{"normalize_top_k": false, "init_std_router": 0.0122, "dataset": "wikipedia_en"}
Below are experts of layer 2 (counted from 0) of a mixture-of-experts language model. Rows are named router (the router's row for the expert), up (a neuron's input weights, with its number) and show model dimensions 0-95. Each number is 128 + 32 x the weight over its row's rms, rounded and kept within 0 to 255. Numbers have three digits each.
Before each expert's rows: a language model's description of what the expert responds to. This comes from a sample of Wikipedia text that the model never trained on.

# expert 28
What it handles: P-pieces opening words. Word-initial pieces, often containing p, that begin verbs and nouns after was, the or to, such as imp(act), comp(oser), dep, opp(ortunity), made, began.
router:119164093117087151121140070073125168114141188157038143090140101150121129139104102090139113093079109154115112124202071126073109140127144152063147103128166118164129153129170141157088089140159163112156074102138120150087155116169091150202151079128123145168121154083136144192134151114129143161
up0:144099110202143121108131084118119160140147146171111170131132134105093092188155165076166122111105098136175147161165087128129167166115105199085087103121140153103129135141152098161063103129112132121124096075088114170141141131136101114076137106147091149015158087157120158105114125189082096143
up1:102139045137109162125176122071139168221117108192114128187145090143098135098096130154112132084114140122143140211164152134081107115171139154158133156184104141139112187162167137079080106118115149104119085096146177123079129098136104120129192125139133122144125124109181142186121098109125146103
up2:118073106163113150145168075112123138116143134107158149130102134122143176114140138145106162151138090165105126171127107102121103102110137189126093097101164131117182142100121169174130058170176117048162040137140110110160127202077180196103122142169148140065189138104144109138128138117135099146
up3:112132091148125188147110123141159104117119192157141134071109112109113097131104147160158078133119137139017134109145144102138148159157183109146122131136164098141138126171118198163124104106129146149141103161169143135120160099147105125160153050201156127071172182122065062157168138100111105112
up4:178129082118120126130125099104054081177129150165134163106123138143159159165140074102157112068103108157166172128118092078182088125118111100062144152144171167184141153082140134164075133131073167090132129105156097078103148114129070116127102060161155128107134136125129186148084165117168111125
up5:149131164148092173173123153145130186105152100119061105095140203171138144193157115102109161132075127124072134116158107136110175162081171114121173124082170096146092109168117139130111106089099121136140120155101099193117174082091129151145127101060150107184099110111168144133124159094121163191
up6:111118108093158173117120056129189103073159145093090114094140122159037144103128076143122144116064191148142130154101134159107141157127155114111162184106144094153112108112157181108104098113127208107150063134158133115083139149162157175141141131083144164157140154122104083074087124086139142141
up7:106144165120156146150079171140113175130147137119109141140084133107139171153094112138163111101126098129140180108144110115035065115134097139117094183140144082181082109167078174150123124110141126070127085094148086143109163061137064169134082149110098176138142153090173146129121132071080119076
up8:155112132116107066126163122099137119150170136134093102173184099142120128081120147098107124193134142169118140189186080127083118126118184140100109117145139116209090160145143106131080156155098148093176101180096039144131108110177091176135112169124121155127094191109148114136155107148148178168
up9:118135140124137180125071155142091135090140187126134102135098172112170117095109049129109142125091196166104045139142151063107090148132131160120164098115128125154130118168139144149120093123062111124119147127136103128069146142231128135119087102110091142134159170133122116129086205098136075163
up10:135151125121101177114113140174167106114059137142104115101124147135101106103145111062178120127150129164107176098171163112093191095126105135177157154046127115163122129126167124149118160106150168106193079168103118173109163158160194139080107142196110206125133156089164141100116129145138155095
up11:128129121133142117153145158126193173157110155102094164119149128162098121195126134098119177089125102127201141132117096204153123170141113132143073132180144137113177135131184120123195080073147123124113129102138136188139081181136100188145107088135135101128130146074212136114147139185176123148
up12:112175026070129077133176049144123112143153107128086164129180095163129109114141134129160092150123111144190102169134056126129142145095144130087154118168123123179198117128180145139095124090114158124204099090112138117132093097117170115139126076119089110156143139100115142174131112150083126115
up13:090143188161125137097093170127142127101133170150144126074115135139092087063170133103182131129125101134134118093163126163115143113093156145157155207164158050102117144158154120196140141139131157110100122079205108176115208137119133134066130157104111148154123128123122157193129095131117196136
up14:142098126169092175107125072129143080185110104098098144104104125173132099085067168113143113119109165168166124152129147192144196074135167107101159129145163138129136111136155169145153111194081165134126128154167109129127150108084107102193159101183124096172157080048177136138110110109153118149
up15:073154109115120121151159133135144173088139165074113116148128112144125179190112131141148111121123190102111114155086062147104127141138165117093135154092131113166131137119164161144204106097115152098141174084135082232113115146135077175139093081092101196102140175112096181179127163119131136139
up16:137160102079086178108127066132109082148125153136106118093144136056088172145068100071106128097107055167119195122117054136111165114128128136153130139182158150106142163164101196131088113156126145099137096096136127142123112124149111186188105154102142135149178123088173126180151105158113159124
up17:183129165125064146152149099105130129119071100192140093146183108111116137046167146121153132127129126122078139155126112119089139154176126219090117057092133073102164162106121136147102153106158120123110153111108111181091085159189113121135080187131126147135138161139139110144141120152128053176
up18:145124117135127178117117108088219126099146162188132193105126124123190107134171127097120103175134123117138143138169102165100120129111189083189087182079116132075132121132106142148135144120139157099095139118103080131055187204106134074111144115131083173155102134098164096129098154170114154123
up19:149119123109068114097150117034149138161158201058156119107146084120134109086098172157110159129125134150130145137097139128129104123108185185052114124092127143153137108139154064086081130149104151122096103045102105112159132120145097113173184121086104176130134126065124138144098146146158133168
up20:142145117097142101088149106100072195147102171153086117147146103140184127129125143109142165154133104115125142141113146090135111102078096133157082129105097076118090150178078133102087193157103086164114183119081132088192091066166054107132107092134125195115157115096121175167132099142124119168
up21:144127146148060153168173140066162143134099140153066162118160090159154153119181090085159096094137068099160186122159132132166128137150152158118058161129114122114152139144089080199100137122125103107078127123102177180142088118125068102162125128092116166120123164059115164110152178158121122133
up22:073123134143123165099129136153148162142158141137155145106103139126143173126134214130158086090093111116154065139127125152157180161179190114184213081100145146148078071167114128127152160130178151153144161111126167112071137123116119142152166070068132140119190146108147147104114078138156097156
up23:082102133144119128055111131088083184091151091134143075107080121215165102126189124119082136115086149085160168130161108122087075174091157157127176132146144141117109170164131147085128138122132152117108111070140129153096191062097104099131097148140146128141158133133108087175097199126142144119
up24:118110129127122155065158136103165175129175154164092134167153086099146130151100163095165086125085127155125127132111103131106151140116125151184089117152094102186124081128136140130181172132155203097115155109151177122055092140106090134158133096106098138110191163113071114087071160080122115051
up25:175201171084084161159110169135174083131153163140115158088103139111126184141132095160153144139108151194113123118224104117094069102178189136124115094121101136108088180116143179107160118132146131114117149128111163172100187123107099152166140095117120119128129190129086118149117090145097179160
up26:114122139091079170131055090130127149118119143116124145133092153117089114141168040104099045105140067142114140120152080093081135124132143156080129143079142155127122156155172147176112172093148098076126147154107132193090158099104116090161110171170091138110136155149049135178104153137153147155
up27:104088099110080159116131056116177163121081119105162125157133166187137060109112101059159109095112101128119126106114080113161169131184122112155146099098153155135178121087139158092124089078079119069136188122102150141137105137131132129137098181109172176098159110149092135175119148214130146125
up28:131127055170124114130083061183093074153125114135126158097166166106129123173083099080180142084152132072155083148119106183090147089138125141105142166154175101160078093141109113170065149143127146107119114123148150079085106075159081046127127127131103164145130110115114107135102098174141139110
up29:128186127118118065126209100089102160108145155143145093132130134086175134109106101147079183167155117135071120135169109098095121164166151087136123100091097113160110143153124139115116091137123142127080168125039145168122174075148105121085065119086069134146132169088191119172131148160128155147
up30:156119135165110142135132114092226191120126156203078142055104146134139170102075163138146155110092143146078119163122110178081117177155133142083089126070102150161147134143163080100111075093163131148097122058101131151096138161106152090139144112153127145085087160123067138141108142121136140117
up31:146120109158172088118152097140118129151147157144040128044124089127150159159150155110171120107125117142104132121165024125113131086119149093066150146122123107134130122105164135185133130153171044128148092134109139150165111092155127052138084067132118171138132153154140093179143163136141176109
up32:123139117184119122220192060119100172160160133141114157118155124161092147118173102049158075105123118102186135181148144130141135136128167107130152124103139093173088086133163125111063157111087122121149144161118100148094149117171115160172143096133145104162177110151159152169155181127154136192
up33:123148097136130111147144135136162104097138128172088107106208113115172176171103080131161150167116173165055089131150142116145169161183185124173126070092131177129130125134149097128151156104196144159116125121114167143090167129161112079132143054082137087142176163115109094181109159159175132131
up34:124142087144112161080120107077116100171150134122135150118101119156131096116183080059180088128130148140140123115168109136078119086139113152033170154102118084159126102136133124055152105096158191094150137176123143103087137175121121152076102114174122093137146137097078099094065153169118142073
up35:176161123138118098131210040114094105227149109110132163156143211144114151147102113106087092134056139101151136108127146143122170165149172114158142100180138148127138098086148165118096124099169104114145112080141196145168120162165093138184144125118133131119150137141142103111175109110162127162
up36:154132133181128088112127160143127089111117115182121165098130124142166134142040127128101163148117125117069115100197098097085076083129122184179124088063110112157151106122158130092125130067155116135186102117160092153079187174129128105169154112135087106188138147165090191135123151123147146101
up37:103109186162180156114130110197121119077143095144096101051138136144161109059134153102122129072077118130114080117126112087109157129110118141068176100153151115185143163101090116132153201132142101120176087173136083108111169137130099101119125106147107152165094160164108125078114138066187114142
up38:093118159150149112092098141171120095141142109144156102176161075109170120080139144127175155134123148164081092102150083165102133104132168167099156158095105185114105102125166128125086198179169172065111133097128072101118197115112188152066099157078143153189131146123140095148125143139147163145
up39:113127061133110167137150086117100196087180112173100137128123066141136110070128138140104110093089134123108132155124100184085116116106158120081114127124172138186157127113129099090175154126096166108182091113109093104055155185150111118093176098161120189134155157163128109114091135117135045160
up40:160127170146126134118133100201118148109125118126128181109151125094142169154119071164111184138144118078120084188133091072083086076156164120138133058118151097139149095124126126151107132119039099163205096077139074117121135131180095119127102141172149151179141106185131151123148143129129138069
up41:124168142055150132141132113145121156116134194106095112101125044151150143090125139102153165082151133106142134118093089055053182125121148163124127160133131067111104137120142176149179108110131114094100112137179085138151097062156156202141123167096123173148124179100115100106156093167148107164
up42:133205152094165163122133073071130132157127153163128153119158098130088126151127114153112119122109045120118147153148069187141097183151123114119155116111113193162139165180143162148129063200083170124107119142128055116080114115174073187108141094140103123169125123128183129105131118149129147143
up43:076147128117139144065137147077149182117150153148146111137140100146160124150114101131152125095113167164162134176173167115136134151052148190099088118056087129106119118174121168178032133163168170116094155108134153105213149163136137133109112098143125078182133171125109100116140162151139137114
up44:128151115056174141114130126078097143081170105178089134098182084129080170084150140170133145118139178104115134153116128069136135119117174123087083084125127083165121163106146144147121120111106209188138103073135126124169118104160082167116099070054132160169136113147092154138105153089151104141
up45:137130120119151202126148030092096164144095157149122169133140114096148087132105145099149118067070109098138109144179147145155174152138158094113158164129143144163119153139167136169025159118129102119182156120145135084101169109098128053109166084145087155092115141114071097126121102128115159140

# expert 57
What it handles: Sentence-final periods. Periods ending sentences, including ). ". and period+newline before headings, e.g. physician in Poland., Society.
router:130125168144115112144088077092178118131132173129092114126174098131125138161148108103105188103114168157136070094144120078141095145115202179147130128131204152107118126112131173077123143101112131130030084149106115192195139117143144170091150074133059137126145101151107108117113134159157150171
up0:100100121112166120102076107147143101125207123182163136086124141086129111150139118129151149101121155188114132107135130103149117194143069156115163129069201105147086105135115123094129120069157132129099123111158082162082148176142138092051172091181127106099145132169171138168104195158090108129
up1:217144170080089097186106073066085177131129086180119130110108158138107133167133157099090147142127171116106096134116094136101110134126160162062099098165121083129109144133170155148092120163142170099098112195103160186087168055083122105096124133138108138157121071162121120131145154117124121122
up2:107126124114184186166080115148143102122181084174122093122164076144094148118133122103174116064131151068136143152077106104131122155175195112142139112115205068149099156099104116134090128132152122149094144156102143121113089109149114193148094157132149081110193082157101106195103104097129089145
up3:170113189172161164096132137127130157159119066105159092145102150113122137071161094094169142076117111138157175137122105142141132120120132158115101108109150116096118167097121153135160123194098206159132096144130092149142108179121091172197182127124100125113121129183093099134165153136053041162
up4:159120105080121102064119191139157106145116153154033104127164115113105089122097138101119163109139176207125162142125154153119094120062113130134120120109124146174101161054111142148119154132116115168182132206116155184123094134113084177105083075119098144095152155109122138117166130088083101123
up5:146153184099145128190134057157131123142148112118171099193125099107104111114174120092126085132121065086095097158123067153168126142148181110136138161121113152146054171166081193124125133069136120167139100113151128100108173119150106158104116196173130149179101142172111113167097097130147135171
up6:089116129099127090089137145175140078091087150100086128184126129145121100103088168105090166165133183089101090161099123066168153131120153149139077122119136149104113196136151117137121090116140156090077076107133155119148120150147081149080062139094045140160119126125155171069194143128097144103
up7:155077108141124111163093148128133137158153194176131201165119120158129075104105088160146147111086136113175130131100141100106174108158088097187175137107198159173061140130134094185109129177108105117073068139174117112141097123087171168139127163130089141115179092116141119163124128125119091177
up8:131112111105208075111103100127191167122146155109127141098176047190149131103123152178124141123138129170154159169154068114140162137209106143131189110124175144091127171130115161158132148149130097182070129088093163120124139135073103109115119081181117132111116191084140129092151107106132136139
up9:107056125073192153093124154082130138141152108176096127056180143115121128174158168089137188121126148182110180086128141149148138075117137156126093116142141109189116143087133103104146161169151173139118089130114144187194102151184086106124111101149146160100123071147099161117105129083135105093
up10:106121184126098113157135081118161158148131157094139165104158131077194108117070059126117139174158104163157116093180163105096170136073080150181116080127165167134077132130143077136191150110200132133133133113177123126137211164147139162101120131137138150097156119176115109096119147139151114176
up11:084092139152106107149172060154109139167088174230072121115130151125141129095142162152126127153122088149050149129130089123145122160174119147185070086118136055177125169124177172157112101088156119121154143117131126142128129132090112052165117132116118123131137092126128128131162196114161175111
up12:139152137061076110156082103103140095159109110083123129131138087114095145116174127153131174075139163142117095141102130127102123111115184209088096072137088108173080120066169161135114129143115145194126198168132103120144162090106140154129071174109112136148197179139138147102172126090122162142
up13:159112093132191099120104128102150153137150124116193128108080103108133085110098135109158163140101130061155166088101117156165111151119144125114202169112167140185192142121065120136116136139149217158085123106119112107144134083130108121079135100178089075081109105174093123135080135137150187088
up14:187080158124068109121082120098157141130026117107139192172144162101122124148191162132118171161117104118139128176072081139155150121104149158161132103119151107103088164148155169149169103158122185125148175179130103087161109073155130127068099105102089128108117143139136193102134159145120136154
up15:151061124173093042117167099122156141175145127156125161146094118127128149142200123086116047145086120112135164086138115117150125112128084123153082124137162131041184102120165102115091117107113164074126095125119134154179122108070124127105134107182095136109173123156152111147111110143057115078
up16:084065127133112140134064149136136135136130112162149167149178134134106129151136150136130134126093140152123120151086224153099065141098160086181121186110162124108076123087091171114083134053150145105103108127173128094139153166149112105128173090061097156116148106185117102125167187126148127187
up17:107169149146134177164080113156171122163131157167119079130123124181082165157118107074026093178102154133131159080152178083150125098126155125137107111092141134159111124157142144102138129104081048184127122142136132164171099181090103147086124079158072152132169167166149125129125126105143157158
up18:144142112169206154110112143143103147116160117169132069083080107111200102096127097152122127136157123100088152078160089102123086087114143218113152165095153113102145135128120113144163057174110125109145107118081105184136231124133155142089140084112069156118129126127098102119121124145108147087
up19:150142162187127118127125118121084122141102127170105147105143190123116191182170131116116081187135180154098139161097098174182127126156156191141163145150189153135125176137187135126129108135065164117078092109198126131162135159099108151066132126110143102136123125180088075129137157180109150169
up20:081063104135139170095119122108118126119142107137124112085158121121089119109149117144194110007124145138122120147216175160144138098123102160094103129141162191121122110120139143110100102068158137124118083093042110137143061138146183170100145108126111154137112148187159150158135162133102145150
up21:119181130182108140205133129145127137090170067132117146085145121139179103095145112127129143174173146084124163180144100129098105129133103180112131149158155102093125137169162137164115085093132062156095192170095156198121117144166128095124094099103074154131102111188112190154121155142113171084
up22:118115110087124121197149117092105165156153151144192166103129131147145138160105102125136148123149125106143125131103152103180200119069126183143112112081155147177135186122100139118110058152186177165117079085121157174173146146067097091139149132072081139133076109163077088179125128132160135130
up23:103179126140136138165095127143115168139123164140147162110125097074128127060067112069175083157100129110091114127169132084141072125104107131116119162142155139114157118114124150141115218116179174197085146133118159126129072152161121126150143106111072151141190119112067189156068155133119098086
up24:145133186146179129166060097176143113107117183120117146113176149116141175160152133081115130138114122080102112101216103166125144086145073144141112140102096115147135132164059121085159135148168152090068065076194126093117108145159123111115151052109128127149115133126131088098086098168128111116
up25:140106140117074207113153144112153123174107107130141098123133081206098109134159115117161166140130174065164127099076115140051097117088185076173136150030133150124115114097132169091117171132119166120169121178124086154141131094141135152088120120121107156120119144094153145157109081149153175095
up26:144140148134131126128104109104157105162120135103227139126157124105117161158145150138114148127120140078131125107046142126117053162111155161096181099149134164162137108161197083050152147137069135064148102104168182103132098119142164124127082100118107155119141164088142115128146173110131046092
up27:138177111116123127139148125122118088105079063084078156148137121065106089168128179129131137088116112158119116183136071156163169163102131160198103133170111145095109156093142168091102156158150145152168133185169129100101117045168074168160183132091119148140167117096103125103152165102102160140
up28:149120093137121120120118123106087114149164161134058117125137150121123144122103121143090115154063098120124186080155133108084048106184095119129149118109171122167178121109117089164133142143151122096090114119153084085152169154193113100146142088166056142175073161152104138165105070153198078117
up29:141094107131121118110124076104143134148174085146071115103149118149098099093203109173124130095175131120163151117197153136148182101108172119091129098119143168101112088126106157102104171097137180176134163161109082148104180125173120123154156076177109079088204107147146155094068121141179142153
up30:152149149115197131180148107118138109131179212103150126053133119173129135136136132126190208137125126114133147114181139113095123132093132161156166139146156086149078068114164119075094129091121172142113083126088098092136138201127089082171111114135144160119177092148127089136113095148136082168
up31:152215181116156139097131114129138140170098089117124166117126119118131180161172252096065136116123129139090143125091131165139105160093109120162125146127139193139110119110121098155078139124140114133151179128086146157134172114131145158110112098093108093189154113175183095079134082165119089093
up32:114149133096132107114083069144178153129178190166147097111145068151120128106135130135168146154124161168127175096187125115137050114112094157170154200094182085171109140146109113104118141108104169144122058170147117144097120111112151133141148088194098133093180104156142131125085155134188106175
up33:148113142131123158161134140096172094129197079124209091080176168134113106144153165119113158099132080127142105149118115120121144107150111129114084138128104176142134120158121144097144155079100208141141125215197098106081161109123104130158112106165151100064115114125089076127127164208141113081
up34:136146177050072128149114137078109118148106145125130112108148115081085108129165106077132119100094173148130115184137147109132129125126169159102175128144139128094150185123185150160201139120148102084153152136174201119142100124163144074164200109171070094139108100095103181133139096179166141135
up35:144108133138115081170135155121154155168166093109139090126126128139153116161126153092076141140099063134114185153145076085159104152150139094087154072136204113158125067167123162116116108066098145177136191175137115128090059129093083122140141111065095157168105151140163142075173102104142118120
up36:107061141055089147106113060084151120136151069107127186171158127215122140158070145149162084113083035150111175116199148120130135137187140163138119101134148073104176126128112162121129095132135141153141135141128149145138125113121082153094108090100127105137119103134122149162171143074126137110
up37:110185131107163151092113128113150118103083178085105118130099111150198138076085120134089143061071146109120053102130112130150145141142158177085117083141128127110160162132171131083100140145138103114114125114101119174121126115114081143073139114228150184174098090137194148086095144152105144111
up38:079136060176141147158111135201167131129145109119123136102132134124088132138112171081115091190166142150143104089168094108120126117146179151072123128162154109100146132143117155163079080144182104142135107180190096144133133098105085181089090142159107074163135068212136150075123110147143120153
up39:104083151122131085059165124155052187091197129087155130136192145121091124111155088131138185108083041153127101129149147132096112087098133162117082132152148137131166125148105145075122106061139145123072127084094112167152102117177118060165135126100125126150126096118137112143123127095120074148
up40:162188196134142153157083116119172128128126085145138187155113163113126132123136180124067105194144140099093173151146137122065124126146105198092080095164143124075170159151186120108098164164125161131093192165121214120123135126150148118117140095148078106142147121126118142117156118175154118181
up41:162159145082098157169131140089144057122113176109111165156098141086129151134116115109123126155114114094155057136072110093113137109083148141141152190056104110125137175096090077107085173162123089123173142076138150089168122135106098134169075141086083138102112067133153165111095097103127182166
up42:166150128131128160145098189100057136154091125090112092107107137219134124157148202115115091090146133100119131161165142171123123171123189182113092073115107072092122169133116111115096142105150100066152146179099173130156175136074144172120147085106129081144114166155107140150120136139160158169
up43:144100137165126129090201161124107167165095169104089132093135086122099114133135102111155217070161053104119111098076123182127139110163152123135110078176197176121136095119130114122121120131148172160088142081121111146160102069121122076165166171150156108110139118100130104172093161144135136183
up44:132101161115178141125150054169099115137146101149138135093104139120126127142122160061119111135149153088177144135145127170118129121068186082141160122180131166105144115219159159117128132131104122100082122137141146209140079169131121169122092163184129174133134130151218160107162072152120148172
up45:117145127142197143142119091145103173119125149181083125068121131136198134141118111174124134145158127085121124092147097155136082141160144146163085105094129159136091193117126119065170159109155104193146156111153173133102068146117183157141086154125088096132163122238129133165085156114161114131

# expert 51
What it handles: Line break tokens. Newline tokens ending infobox lines, list items, table rows and section headings, e.g. colon+newline, ==+newline, |+newline.
router:127128100125130112099105104181115137120118144128097171117143170174093153108152096120121151137142109106122074236127143148140102145119114130143087156152122133109175107147197204101146119133126066151124070114123159126088195102092057166117146096162108154099140126141147141146055102115124170211
up0:087148110096092120088158086063145123137158084112135135146099122191133142108161169173082157125135077122115155103168105110129059122125137155090124050150121155116143154134097107091115088195120106142077127144132072114114170122053138125067171141141138057154187140165118104133093145088103108106
up1:142193105083150169157135117150132095190180129141138148105099137100063102116094058122163123078130180100128067126093124175088153142127100119173162179092152164154086103139114192134133162091167098094111164121163157138098115086086104194146100183152113098165136114137138093119125155176114120106
up2:133117076124151131120145158115136162153153162135169107141124133124086117136139073105126153156113102153098105116146112107153065099184127067141177146164144104201136168145080112127119153140176128128113117115107119132147147113062046134105038059132138152129123139176202068124068094143090142156
up3:113140054113078155104091142088148167139123146109110103175107126122069143147155105140123103124100113136126133185167111117129057107127135088020119201143110100158131157140095107077203119053112146104164106149144185153106118060156093115112150110136158139156110100162137118136105095090130144141
up4:108154103129132147099163150182160115133104106091112109110126111150086149043162118074118149118139153109199206161101101172104166110097142129176143139128139140154178186119133129148113128141072087097161188149125128110135159129119104148108178124123108128100165072143154109070097045138110138203
up5:152080157119164098108074131133089068169106139115161117126169192150123137152127126048102174104150128129167157171158056207142079084128129107133191136129101165119111121138188128140095077116090084138108135166144168171131111083092076105109120100140113156124143133139070101134101114082141111156
up6:131179121141123187053075113140144112108120130156117091201101091101092096118091131057140122177063165123130144118082102155148117144157122127157126201102119107110157130116205186169155133075139144167090143146151120110173109151112124147097124097165108149051118127121106070140133171146160125111
up7:134138144146139141116138202132168110080105137077184145160122121109103155133037064120203172125185104127103075125184132181129154149129106140127114135143083204162105103105166148138076112132175100098179120150100108187119140117149140113125142136132092119133182136149140140141120192108160180111
up8:090107144101141066125078137138127132090130095125121137129146136132032086136128099089107175144164103107116061141131092114164177094129173153059167185131119067131115107159129141131124112125178061060173082100154137209152124128135112137135145183143147176133114162149158156092128148134118150102
up9:126100135128100155126087131167107102096216067091102089082126102139142149120100176167133112060152143101170101141151176130119159185054132150083132139122150126133144103150116127118123137211123120103121117138110134121110207147111091153101122086205123116140154151109121087100064182079116121106
up10:132149124132159080082099087159073155177096133098132154064101144156085112137111109080152149120089132140187163102132107171112187150120104160150120112124102171145086190157097152080141115117165148184161121165074074120105091175137145085151135130155064175134111149171151118154141115137058083122
up11:072111115108136145138130098140094094147106185137090072138157117099148138133124154128142053134127128117124094148200132124131101081121150111182088145185091082081104129104099181110123135079129120122104135087185122108148078062080101164095088152136025126143150138119113088153100123105086180126
up12:133163181148096121122140133139126155105155112153092133120094150106110108133161130137185170079123089128095136154169128133182130123114098062155080166147073119147131149117128112121114061077146112170103111103113141142082134139091140144115156115236091118114155136210131207168085088113081168160
up13:087073111139101174078151122143058133084121146119122101178129153170093078172069155068113198133092116099117135149158131107148103124123178125116174124175150053166081181144147135118099094152148121092149081072121093112083130175125133149151134107137146161147143095138183116158080140105121164157
up14:157136073105149092125101161148152097151105099130153089115133129151070110139155105131158083081163141084112125135135141165098130128082143122096114128140161132107111140117154168063105138165139109086165142102071154134082180097110135163038108193172095103177152114111118062185171072069155142108
up15:115149073144159057087153159042090161172132143155061153126099116096088065157173132119133114120120119131112129103114097126135159077120122127170156112135175121156129089089138211108116155116072135161145108073099100157137133147136042159091182117092114166081122090115118113143144105143146108156
up16:138124111141127083103099100115111104129150049171098116109119103152144132134116160114175144146111102120100096110138157137094142128116156129089154127100093038138169119153143137088141204070121061116130071099144070091081200222145137119115114113158099114115150111150097159140091094122123199141
up17:132155146130152110102082103127176097095102058145144135124124094087117132144141180098113113147056069117062120149120146092131119078122130141101050174168116122098102150166118178150129119123098111155134124124120096070114146143115108173097102211128155074064119117156126177145117056108173160150
up18:139183106130137111089107151191154089097135180143086139102100199110122102120067152138144139156092177145083103080092091124138135156079135079166169155113164130168108062100106158089118234115163122107142137109165145134067181181097179118118108126128135117155142122124128086099121126114105115136
up19:131131070124165132091144170166161126100182118102111148091197137127115161133138134070109115102113120171103099109182140093144073136151154133134107191183089150145188129182119120140145140149165095100096124134111144122122141085130082045133162065117082172136099114081097186094151126096171143178
up20:113152122142105114098148114136146162101129129150090063094138147125115067109161120127148142137154198136154129180122208119106143110140090126133104127143098118127132104166096129117151109148160176099162085083046167137130098159080046149105214144125188089102166145116127165091143121191106151089
up21:164128072130115134064126124189102127124146087165103056137188154101143117152147060159119133114151081093095196113158094149141202110127102106160128164081080083060105139136102106122111158118131103143099089100098097125157120154138089101090111138192123124153097110124157125138152047146112136158
up22:083148119155114089100151108183101170080082139103139149141195122119093118067127120196126167122139190107139104135149144092159180138142125140099143181095081074141129158159108133131164046152081148120152135099095122125150084132198112142176120075110115154169151160189143101087109086127151120123
up23:054143163188121122120207141135138117141100124197137131124108146146141166094124174164131159123118118117168082108120137080191177115105130101115158154151151102122201204111104107076096161104107172106076070138096148143107117113101178139140080131107135131086116127185160186126140163129106121170
up24:117088138085142084161074171105133107104190114201139143144132093108104107118087111095141114084100124098110092162155125167158121099133084134078105115061115164125135063118118123121125152090194104191103077168158155170123152138180104161141179166115104106136162104136109105148094148072163185103
up25:180101109123127117088111103159101149114098097046124162118168105100200137094096156142138091122163172139161127146154137116209136112109087102050117138168102125136150135076146104133095115182165156170150145092128141098104096109155091141123125112168091178129140110149130065110091132133200139203
up26:136141124179090091165160124089143115154106185120101171079140136146084166114121183088179049147112153086148126168120084106233122144126108124146132076154157116116078094111144137164143109133188070160096161096108191120141101118153111087177121142165082117127097145096128131142124147141163125093
up27:126112066100055154135124129117104081171165126073139205131117137121126120096161097090148141072114116146161121168105123126090094139100184159189141116150169083151117116085122160116084105152191153083108105178126201097108148112097085088140163120172108156115101087102162101113133174076131132138
up28:118105117102102100062085113140135134124116157151143127121161158106094139148070098143140146176197131128149157169110204136086095063101154172131150094127110160090141152134167061137095130073067186133075089078146154125166142144092088132128161105084125139080110116126140095128126117090090201126
up29:180134136114084100141112117122162117123081127065132135095085186152132169142126172141084141185123126041100090130174127150114124107168136169097137118166117137099177122157213147122156120118176103067098127103110133148134174095093154093105115098120078065125112151160086157066071097137120141118
up30:133153096186107190088079123092082088160147074139197119140126082169109060122119120112146134154120108173057128122198126131159110103067137140131124112118169138124123115118078132178108137183131116157135084166124136137135143168047114126091106090101109160165098172171141187147116136135104132093
up31:191133150068096094106140145142129127128111156104107100102132143119130158118103141168160138154095106161130059163193184126122090172093056146113124073090118073154168094099143112145148151100141138143085141147154091128102226195070095133124154143096095138167137137136110137096104083137111128188
up32:139136117108071138168178100131097160142150086137097106106123119127074117141131129093153136146123188096133152206100167230108163126125106119116148086080160124175151103117124177145154112052105095163168112140113166175119086098184097119142138163211145154124127123145152117117070154147110124091
up33:120110056148170166158143129133150156111155104098172174112210134127167059126204143134118141109121147157121086189141111178116103139142127173124067102103119141134158149068170133121110067134154160142093135112129197116128158119110073148081085093137125152102129122152103117178071124117123166075
up34:178146087122135114168166137161126136147143092138143160071223130122138199154109117162163094112110120079118094110170125150183140119208132130135201137116124123116123143112170195054148162131132079134098123130142169154143133141132128089137136094156177096089114134055141173131123141153135131064
up35:045146142123115110100088120168091120091110150148095138130080088124149117124114179151169152148130105076117102146157080057146116174115167098115162143083064128148101175135170185126180126075134146151074130138098127119126052154175118108161144093058069135132134122152181131119126110079127129139
up36:178092188090103180123175193137174133156149108120107104155115140155097120078168078170122090162199149157107163126091131187116084171138083114091145138146120142066120128103146130075111140167136124113129104144097160161144128093076077142076156122117098113137207168176160097108137134098129113122
up37:096060102087130163084117177032139082100189116135091097058145122129114128133126120170107104101165131158171085097151116157111153068120137062151130169114073125196124141109164104112183131168191131108148118114144136128140104117147105150114106136106125100117163146139163085145062141118140086096
up38:118174101121070066137087157115096121131114176145087125091095153089089126105112157074154127092100115103087144161117116088143085070138132169112050106095133108168081119113090165141189162147110126179108138151127116121061141149135114133129158074142159076064172106108164128187116132174140120165
up39:100083135130089119134139118107106114149158135131153148110215126114123207155151081144065103148120160141107122149135132122064161100091143176117164100138165174109171102104189161054142091098104132131131065088121166142132151179085138116085111092185120152137118151172169142170163094094148132174
up40:149141127204111115111214104130149124135123166152131178167169151206176179126151086141153126096193162086134161109092188107107134148130179166131151184111148152161159133154182131101173144131117192080168114114095196182113126142108073120102120147094127143150143141136128152120131142161119126128
up41:125106109129135111147112096126155107050192140178142160119152135117166155171148112127116100081103188097117167177192103123088096181151078160128098132138085143113136141200144077098131143128115182130105117150089179165123126095072106090106129099177086159113151158079068148123087153137127167097
up42:140122163120172171100175121094169096103091105125097096106130165080057091114115052092101166175124157140126167083095180078147142108086207206172125127104113119088160178108127119143169143119119111120141123148165151122177115123169122102111107178181149110179114122100151158141150160134151125102
up43:130126128106173142106148204142150117154151131110043112139127073164117139163173175182139164080125143161100128152137105111176118110174119133069168150165140104142187118189133101125169117145091138106126177108098115094083123169093152143102128102090146111141151101094091162168061127142156052170
up44:121148133187158093165112115130134102080144101147188157112111178156152166117145089115151160099155121091158110192105121136145142153074127137125129091104127151127138124173089163104075113139133076125063085096077136140183125171098119175137196199060146063063161120117123161116107133133107124159
up45:138138163095146127124065151186133132114101090146137079082160164130146153157146121152094148166134106127064121112174165127078147109098164089092124103115134097143160136144094139080098085066078135201126117203145111144158153136082207131097156092164145133169125127122194139118099092143101161179